From a checkpoint of a small mixture-of-experts model trained on Wikipedia.
Size: 13 layers, width 96, vocabulary 16384.
Training: a variant of SOAP for the experts, 269M tokens, 7378 steps.
Below are experts of layer 2 (counted from 0) of a mixture-of-experts language model. Rows are named router (the router's row for the expert), down (a neuron's output weights, with its number) and show model dimensions 0-95. Each number is 500 + 25 x the weight over its row's rms, rounded and kept within 0 to 999. Numbers have three digits each.
After each expert's rows: "raises" lists some tokens whose logits its average output raises strongly, later layers aside. This comes from a sample of Wikipedia text that the model never trained on.

# expert 62
router:531522483528543510509496523506495530477505501519443518454538480513521504509527517470486530472515476536509550497505505546493514497481549499548495494506513500507526509479527476496512515471523466494472517498462548488503582505476521503493511471522528524480524523524518500467515540480500464474
down0:456538475482500493425523478489487505501451489504495474500520534504505498479486475498526521498507473526483507488474509476423490492543512488496520474479500492533465536517530540503451498548485523494513484491538521480492505520478519532482516535531508478506465456512493504537497476515477458502
down1:499476489517476503463508500483469526500494535489501507495521513505520515483528505512536485460474504486494552497513484483487519468479512495513528429488519557519500539464520466516522502427551563495507520512478506480481542468501512492508525483536495465508549505469484485472532494497488485499
raises: ",", "'s", " and", " of", ".\n", " from"

# expert 44
router:514445543498510470475486495483482486504501480459502508478478456541511538486515526533517511509494461491497515481492494469501486533490522526496528456475465468482487429470564489517517523504507508475497507504496531500487518484526520524494534519504444522532546517490540500513481529506455496495
down0:486475534513496472474561468473535482531525538517501478474520488500476516516497561518490482500547511477490503502481526509493491525549531520488480541465530504462459519469490539509451496511458511501526533524493484484478517485502535502490522485499497455485497465497505526527529520513457523525
down1:510517519483481535503509510499479453514522467476507496456523481544504511493496508484494493519462518503499564476494502490477475494457464490498515525511485510474472549475494521505500460474469497566535540424532464513486522458480514531529497504489503509449469504494478508492492513512520507517
raises: "ross", "fect", "ental"

# expert 28
router:469515480539522469498474482503522487480493502434479546490548481486539490529526535522509488515494505538471506506528538516485519497479477488499513491452477487450555488519536515474518484505497535527481498487498452503472501510453470505514492497509478494522508532541505523509468503463464503546
down0:496546512481512509510532509517445483469500543485490479506481477487457506540481443561517474551494480475495483465498475518523499489496507506471498505478505481501463492515511469492547472472479528503543480549495504491488469513523490464459540480517530531494490484456471505522538502498514482511
down1:553458498502519514473477490522518509455501493470527457520521489486506491544510498505530497488510533512498487500512552477461506512448487504485493496537475476501465503467508489508439496483476486522508553510460444469463533475502479476469539518512518475514497528467507500501455482502499506532
raises: " order", " response", " the", "====\n", " addition"

# expert 67
router:479503464530478482521535517499515491482491564496526484493473495525502484541491473484469459521504479531491455492511537502507519508487475488524467537479545489537534484522498499466524499505487531480530542503525550493463480496528502514516457535472497492463542475500511459516479508466523545491
down0:499471523446473468502454488512509503459497508483474499491495524522462559487467482505486473465466488518506505488545447528486481461460549455471509533498503500508450492508530493481494480490500486504515531531509471518523538501468549492515484514511503502517491533489443502494494468485524497482
down1:486528515509509492538489496486478538499474479514550482474463510546558464512541513521499508520510506492525462544498491473506511526484484513504530510527501489495519518463500492514508500478469488500513502490473560528513505475510491505508476520492523482450529526483520475533484498479583454455
raises: "rip", "y", "istant", "ty"

# expert 52
router:529545522515489460493520525465462521481480504495508483513473463547485498502470479488466490502447476521459534485525509517473458491501466533487521524491463541520490462517525506518488511484469471470495533508493429471481468524505536529484481473481518460503466489504512489515499523504473521513
down0:469502530506519494448528485475486496528453511540533505472486522486483520489457490511507572482498510576505484484511529515460514451513479461493506475556485468518505502519506491499492512474490457450487522545516518507509504513511536546480497507496502511491504506492531498525506472528507499468
down1:503511491504543455550504515469500489495505525516510459528496484504489520487527513502512454489469530531513542556491519478496495558471527540458514465469556533496525501493460502484473478520529490455528495527512486499491496531532502523497505480486486503485561491532498483512499539513505530507
raises: "ants", ".", "ates", "–present", "ium", "–"

# expert 78
router:499481523490505516529514460501522490487524489502465478502514469504461536472504473483487466475480519499523494550506497490489431516501526517495495532529480493503485501493458473497454473448492486485481535468499515490542433537503510511504498438478540501474500498504489469541530501549483513487
down0:522461493473497497486462468538510475509458520468493534503465501524482494495516506475506512489463493517493474424529531492469488497500531483504493449522485483492513489503521479456489499484465481490506532478486492452516489433549530494508487471492458487470512535509525508510517486511494439504
down1:557476517532498522514499510499474476497491482491509489511508515511513484452515491460513485521505515503465508530536514525500491510481515506507483548494482492512525515506473509432454489461510486502525504447546543539481517519516481526516471506498540554446480491492488486552496503484441502511
raises: "o", "ice", "ices", "ese", "og", "ox"

# expert 20
router:466531498517502534476501488481516547497529540514484529496509473519469541457528508467469498473500515528516483504496509518545472484522517484568487451530487496482457519502509512480485481498522515492487495515502518478525522518464565492507528455512536500457530509550503494527475531504515496524
down0:484510502511511494585544478535537520505519522536487520521509488545508510473482518477495456476528511445512465498524520492490494494509498489522544520511499533521442533503495473481492511456524497463508458477519448485496527475490487497509496509523491472482524499504451542506504477503475522500
down1:507439515474491555481511488515467544466487515544472490517493505461498492505509465532504529502526475543480499487463549471528533539491487543505487503515505475493518539489528522487501506528519471497502472457489526454499472503476523492513500515496465496504453484451483491495528542516519526510
raises: "'s", ",", " and", " of", " is", " in"

# expert 19
router:495511444474498498525501531481512484504497482404509509510517486477531517510484499532504507486479484486500453484488488507498501505529499485489543501470496549540473480517464502509523529497501476508531487513511497511516528494507451526488454548533506528485459533479492455514463469538532509478
down0:518488502552514516485483492526510471490502551470508468509498517484490549491530475538466501505517475529555492510511493491460477531515544472511481515468526562505489498520457528502525475489512462471512528467473485502498519488442493521487457514522555496452496502507492476487471501505520512512
down1:525438490502495503494481448505501463479477497496503485487535468531509511495494458528504472516539440528497495491513523543487505526490462493526534454543483498453515527514504491528477465501501543504486516489532546494518489539522489454474465449476489495499485515463519478488501474492511494503
raises: " ​(", " *", " ===\n\n", "ho", "aper", " ===\n"

# expert 0
router:549512526502484532491479535485469562470496484491479482513498493538514528553508517454513526433488471520492532515486486513480488493465484519476508503484503510502480532508504519497487528489439484479536505518527495477495518548510520519517494532549511472521482561509479517507512526508470529487
down0:494477505535575561519534523519452487484491543472494492545497555489514508521501515445482491505505504507510534497480479517516495473492544543489523516520511461483449489523509516466475474483490494477500504450475528487489530513499504522507513505487493496493480465502475512512468538506456490488
down1:514492512507483493533493503465495522472538546476513485514490479517515516483508495497496463480483520504457523506488487519553507529478508513526503478456476513505521501477496487504493450513489466464486535516485480492478503460572592511554490527505515454492477481526480470490477505522502520500
raises: " since", "ation", " years"